Experts of a small language model.
Size: 14 layers, width 224, vocabulary 16384, 61M parameters.
Experts: 128 experts in each of 12 layers, 8 picks a token, a shared expert of 64 neurons.
Below are experts of layer 4 (counted from 0) of a mixture-of-experts language model. Rows are named router (the router's row for the expert), gate (a neuron's input weights, with its number), up (a neuron's input weights, with its number), down (a neuron's output weights, with its number) and show model dimensions 0-223. Each number is 200 + 20 x the weight over its row's rms, rounded and kept within 0 to 999.
Before each expert's rows: "raises" lists some tokens whose logits its average output raises strongly, later layers aside; "comes after" lists some tokens at least twice as common just before its tokens as in all text. This comes from a sample of Wikipedia text that the model never trained on. Tokens count by the router's weight.

# expert 43
raises: "em", "ious", "ib"
comes after: ",", "-", " |", ":", " and", "|"
router,204,230,216,192,193,216,175,192,181,218,171,213,201,192,193,218,213,195,218,183,182,182,193,176,183,177,181,191,200,182,164,221,173,203,180,217,199,190,201,219,219,218,229,222,196,191,234,206,181,216,207,212,220,178,206,225,176,203,183,192,203,197,203,172,206,188,159,163,182,179,175,208,193,200,228,219,210,209,199,207,216,221,247,217,190,228,170,188,220,201,188,238,207,207,201,201,192,183,191,195,163,232,178,235,197,188,204,193,229,217,247,184,165,174,201,219,198,218,200,187,187,223,216,181,192,181,206,226,188,180,188,207,192,196,224,182,198,198,208,210,205,184,184,187,213,201,190,190,194,195,197,148,159,198,171,192,216,202,225,199,199,181,192,179,201,152,171,192,184,233,233,178,229,161,223,223,204,233,198,215,221,165,209,212,211,212,227,224,224,200,183,175,182,212,224,171,178,180,194,173,213,165,170,190,163,190,174,238,150,224,209,191,222,227,204,231,219,220,227,183,225,207,202,210
gate0,223,215,212,186,198,218,190,192,201,222,235,179,164,215,158,229,188,221,189,218,224,222,203,204,173,214,221,164,198,200,208,185,202,180,209,221,219,247,203,218,216,209,212,170,173,214,162,232,196,222,185,160,196,236,215,200,200,214,179,191,221,218,198,204,193,178,195,209,189,209,196,198,198,189,194,180,223,190,242,187,201,203,203,178,237,205,223,151,169,208,160,223,223,214,208,188,196,209,196,207,187,214,229,209,185,231,210,255,217,157,214,183,198,219,211,184,204,202,204,187,172,211,238,178,176,196,215,208,187,178,167,218,194,190,222,166,229,169,185,186,178,187,181,220,165,218,208,174,183,196,190,237,209,192,203,170,182,185,173,214,160,207,212,199,214,228,234,212,164,174,223,205,184,181,238,172,234,194,197,196,223,205,201,204,169,200,194,196,189,206,219,190,229,173,174,221,231,176,204,182,178,195,209,231,195,225,191,192,189,180,182,198,221,189,187,208,210,204,184,178,187,216,194,208
up0,251,199,183,188,219,211,182,197,199,178,220,202,189,199,189,207,168,212,216,181,207,223,220,197,172,202,190,224,195,230,206,186,223,174,229,194,180,222,215,196,203,214,183,165,166,172,160,226,213,186,251,207,223,179,169,172,220,214,166,228,215,210,234,210,211,144,203,202,202,191,205,180,225,203,182,165,199,193,189,182,197,199,221,195,199,223,207,196,175,203,174,194,206,185,195,189,213,189,209,187,218,225,212,200,209,175,208,213,188,187,176,191,202,191,211,196,180,199,211,205,162,196,233,171,199,200,212,219,193,200,181,211,196,223,204,202,201,160,207,180,182,178,202,201,218,186,213,185,215,175,182,201,171,242,206,149,160,173,186,225,209,203,225,214,201,210,185,173,196,189,160,185,204,187,227,220,227,199,181,216,218,190,225,207,216,187,178,232,227,205,195,192,191,188,160,189,198,199,197,167,225,219,174,230,176,211,177,202,199,173,200,234,253,234,185,231,200,199,211,166,179,230,203,166
down0,162,143,211,164,196,189,209,197,181,173,184,241,206,206,176,228,189,197,208,196,200,201,206,203,191,221,164,193,196,158,199,191,171,200,163,176,199,182,215,192,185,199,223,189,188,216,196,176,197,206,174,224,216,197,224,181,171,242,245,235,226,192,226,232,178,196,208,207,188,185,200,188,188,222,179,207,174,185,194,212,172,186,210,222,218,208,195,174,214,212,217,215,183,224,209,152,174,218,219,206,211,215,175,212,183,191,210,195,196,204,218,191,200,184,203,246,203,213,188,199,164,224,211,176,244,188,190,192,200,211,198,221,210,195,196,236,153,194,226,209,188,176,244,192,184,218,187,207,224,214,170,176,184,180,176,219,189,168,219,212,209,207,174,206,204,160,197,176,193,203,202,188,183,236,199,228,193,187,207,183,186,197,201,249,191,216,223,188,212,189,193,175,172,242,178,198,178,181,172,197,200,241,173,228,202,221,231,195,202,199,219,231,193,196,186,198,170,197,207,217,185,228,204,198

# expert 115
raises: "\".", "\".\n\n", "\"", ".\"", ".\"\n\n"
comes after: "-", " (", " ", "|", "\n", "=="
router,218,198,175,204,229,202,191,193,163,232,167,223,232,175,179,228,187,218,209,166,210,222,195,202,209,169,181,163,173,189,244,185,180,181,202,192,205,168,225,207,210,227,222,205,194,228,201,202,186,213,177,205,235,215,202,215,167,183,190,217,213,242,190,189,199,207,203,225,208,150,186,208,210,165,224,152,221,207,210,160,186,193,180,211,242,226,193,199,186,179,196,185,194,224,185,178,204,181,199,192,172,207,213,163,211,169,182,197,234,182,228,210,207,200,185,208,182,206,197,201,185,217,228,209,191,187,180,210,198,234,184,185,207,174,180,196,227,182,154,166,222,198,185,183,200,241,196,171,244,201,182,209,217,206,217,174,168,187,198,212,218,231,203,200,214,234,221,198,210,175,225,192,223,199,196,175,226,194,222,191,226,204,209,212,170,192,234,221,165,196,194,194,193,201,196,209,217,223,177,182,194,194,186,186,235,203,182,197,175,201,181,192,235,234,182,189,214,192,208,217,213,191,173,194
gate0,214,161,202,193,218,165,233,211,173,196,197,170,190,203,195,235,181,171,242,194,220,214,181,212,209,198,182,200,216,200,228,171,175,192,200,192,219,200,195,184,206,199,206,198,156,229,190,226,201,191,200,162,226,204,159,174,211,186,227,217,210,220,191,200,233,183,213,169,235,221,217,209,181,165,183,185,215,189,207,212,184,213,177,154,225,243,184,203,199,185,170,190,181,199,193,197,198,222,204,204,205,207,197,209,189,181,183,229,202,203,194,182,204,188,151,189,210,221,231,231,182,179,212,189,192,190,217,211,197,193,198,198,169,182,200,210,191,199,203,198,202,185,178,204,227,202,197,196,227,163,196,168,240,211,194,238,192,212,218,154,209,160,158,150,256,194,188,205,189,170,201,218,204,166,193,183,202,209,219,193,197,169,232,198,203,193,206,190,203,162,214,186,198,211,193,186,188,265,200,176,227,178,227,201,215,207,198,207,189,203,215,203,200,198,173,207,182,181,182,213,186,174,228,212
up0,172,234,205,194,201,231,174,221,187,204,172,188,234,202,197,207,205,191,203,240,163,212,185,210,169,198,202,204,175,170,189,186,234,194,208,216,207,192,189,217,188,184,188,153,193,229,190,229,176,210,174,229,209,197,225,207,220,167,234,187,154,169,212,179,223,222,179,156,238,198,202,193,203,213,211,198,209,211,200,240,200,207,177,211,200,193,208,206,201,199,226,180,209,199,196,215,209,211,194,171,202,223,202,185,202,195,224,184,193,245,221,187,173,154,198,204,180,178,171,194,214,223,200,196,233,212,233,208,197,169,197,211,216,202,156,230,181,224,194,239,224,184,206,183,221,206,217,176,214,223,233,218,182,197,209,186,235,195,186,200,215,210,211,185,210,196,216,205,219,212,191,205,185,222,193,201,195,218,183,185,211,232,240,214,188,242,196,184,177,225,198,242,209,195,234,197,162,220,195,155,201,213,212,205,212,185,176,210,187,225,178,201,182,223,188,202,203,217,214,229,231,239,233,189
down0,194,226,207,210,170,153,207,181,190,165,194,183,214,188,230,214,182,214,197,214,180,189,208,204,195,191,189,179,192,206,224,208,224,235,193,141,185,214,206,180,218,185,197,174,215,193,191,193,212,211,189,153,195,164,212,212,177,221,214,166,215,194,200,167,211,194,223,191,236,179,173,188,199,165,205,186,238,235,180,219,187,189,221,210,221,247,207,190,219,200,190,199,208,200,169,230,200,201,182,219,189,215,202,198,177,176,223,204,164,156,215,216,166,194,201,229,214,170,190,193,249,211,194,204,225,208,202,211,218,236,210,172,210,206,235,193,217,148,190,192,200,187,166,258,215,184,226,198,196,205,208,171,192,170,195,184,212,212,217,193,198,209,200,228,189,191,193,180,176,193,193,167,171,174,172,201,208,186,215,205,190,196,213,159,224,216,199,205,173,203,200,208,194,209,211,145,187,180,187,174,226,177,213,235,189,213,198,226,213,171,195,193,197,193,196,201,197,182,188,201,226,209,209,186

# expert 85
raises: ".", ".C", ".\""
comes after: "-", " |\n", "\n", ".\n\n", "\n\n", ")\n"
router,249,207,221,211,198,218,215,224,187,246,223,241,208,177,207,181,227,235,180,192,208,187,212,217,208,172,213,162,189,196,201,224,191,202,191,195,171,167,187,221,210,208,177,214,214,216,210,195,190,222,167,220,187,146,205,195,214,191,240,241,225,217,169,190,183,189,178,223,191,218,205,216,191,179,228,224,189,193,188,194,194,182,210,221,215,202,210,190,204,202,196,181,187,241,198,206,223,187,193,224,172,190,206,231,180,198,188,216,239,179,191,158,194,191,195,216,160,168,172,200,177,222,217,208,209,236,211,220,206,208,185,175,185,166,216,195,209,211,170,210,214,204,204,218,232,209,227,191,192,167,172,204,197,214,215,202,201,176,217,222,165,206,186,210,208,223,235,217,180,200,208,209,241,190,213,197,223,192,180,173,240,223,184,229,191,173,216,231,211,222,210,210,188,209,171,204,203,185,205,196,187,221,199,227,184,229,207,186,208,201,197,208,240,223,239,182,211,207,161,217,216,170,173,199
gate0,206,213,175,177,190,222,198,210,172,207,163,188,189,179,194,195,193,191,217,236,196,179,172,221,206,191,195,202,200,186,190,213,226,202,224,179,209,215,224,216,182,202,184,197,185,205,216,175,152,152,200,213,213,206,201,162,208,205,204,210,210,184,198,205,231,200,222,198,228,183,172,220,199,174,207,181,205,203,244,205,149,167,191,191,160,177,201,218,195,172,188,214,210,205,205,189,187,222,173,224,194,252,223,226,214,190,214,204,227,194,152,193,178,234,193,195,175,242,194,212,173,215,197,194,170,208,222,170,192,219,193,195,192,218,175,194,184,186,196,212,219,179,200,235,201,182,212,156,184,184,196,229,220,167,163,188,196,224,220,202,221,206,199,199,249,203,202,184,225,182,183,208,215,194,232,187,210,177,165,229,222,175,190,226,143,237,172,191,180,200,236,189,200,185,224,199,224,212,213,180,193,203,223,183,224,207,178,177,190,202,220,184,196,189,186,222,211,186,203,190,206,207,179,177
up0,214,193,196,195,221,189,191,196,176,204,223,183,229,164,210,190,198,206,220,178,216,227,229,210,193,212,181,201,204,201,221,160,258,217,187,188,205,169,183,208,211,175,199,232,204,200,192,212,186,207,185,171,228,213,233,237,201,199,165,203,248,220,178,183,211,199,225,146,174,203,190,219,185,181,207,210,199,202,202,193,218,229,189,209,219,215,211,220,223,201,236,218,183,220,195,221,213,182,199,186,233,189,214,194,182,176,193,166,203,187,214,214,233,190,183,246,231,203,170,233,223,213,194,188,197,187,219,183,183,185,219,202,196,184,217,210,217,211,176,181,180,219,183,210,192,212,190,185,218,204,206,201,207,213,196,170,190,161,247,150,192,176,206,232,192,172,207,212,233,226,207,195,173,196,189,196,203,201,227,220,205,232,243,203,176,219,217,229,164,146,219,177,223,200,196,194,155,192,167,216,189,215,220,204,191,190,203,171,190,213,206,207,207,189,191,212,216,219,188,210,190,236,191,223
down0,177,200,224,208,175,213,168,186,188,227,184,194,225,222,192,167,220,182,201,210,189,198,184,208,184,178,167,219,186,203,214,217,184,203,229,213,203,225,151,212,171,213,234,208,186,209,224,206,160,226,196,236,208,259,210,187,215,214,242,204,194,184,187,182,192,204,157,241,206,214,166,205,200,194,213,209,194,220,224,199,215,173,226,183,243,189,190,172,171,235,227,159,152,194,210,193,207,221,212,195,191,214,196,168,177,206,206,169,225,197,158,188,187,229,220,200,196,217,196,174,193,209,160,175,183,198,168,174,175,216,158,217,181,154,189,196,212,223,194,238,187,187,192,194,207,207,198,201,194,197,197,217,195,224,190,210,203,207,197,228,192,188,175,204,246,146,205,212,212,216,208,226,200,193,224,197,220,207,202,207,178,223,190,186,206,206,230,202,182,215,205,188,182,186,205,218,188,186,222,208,200,194,209,176,183,169,185,184,204,196,197,161,213,189,213,192,192,223,209,180,201,166,206,193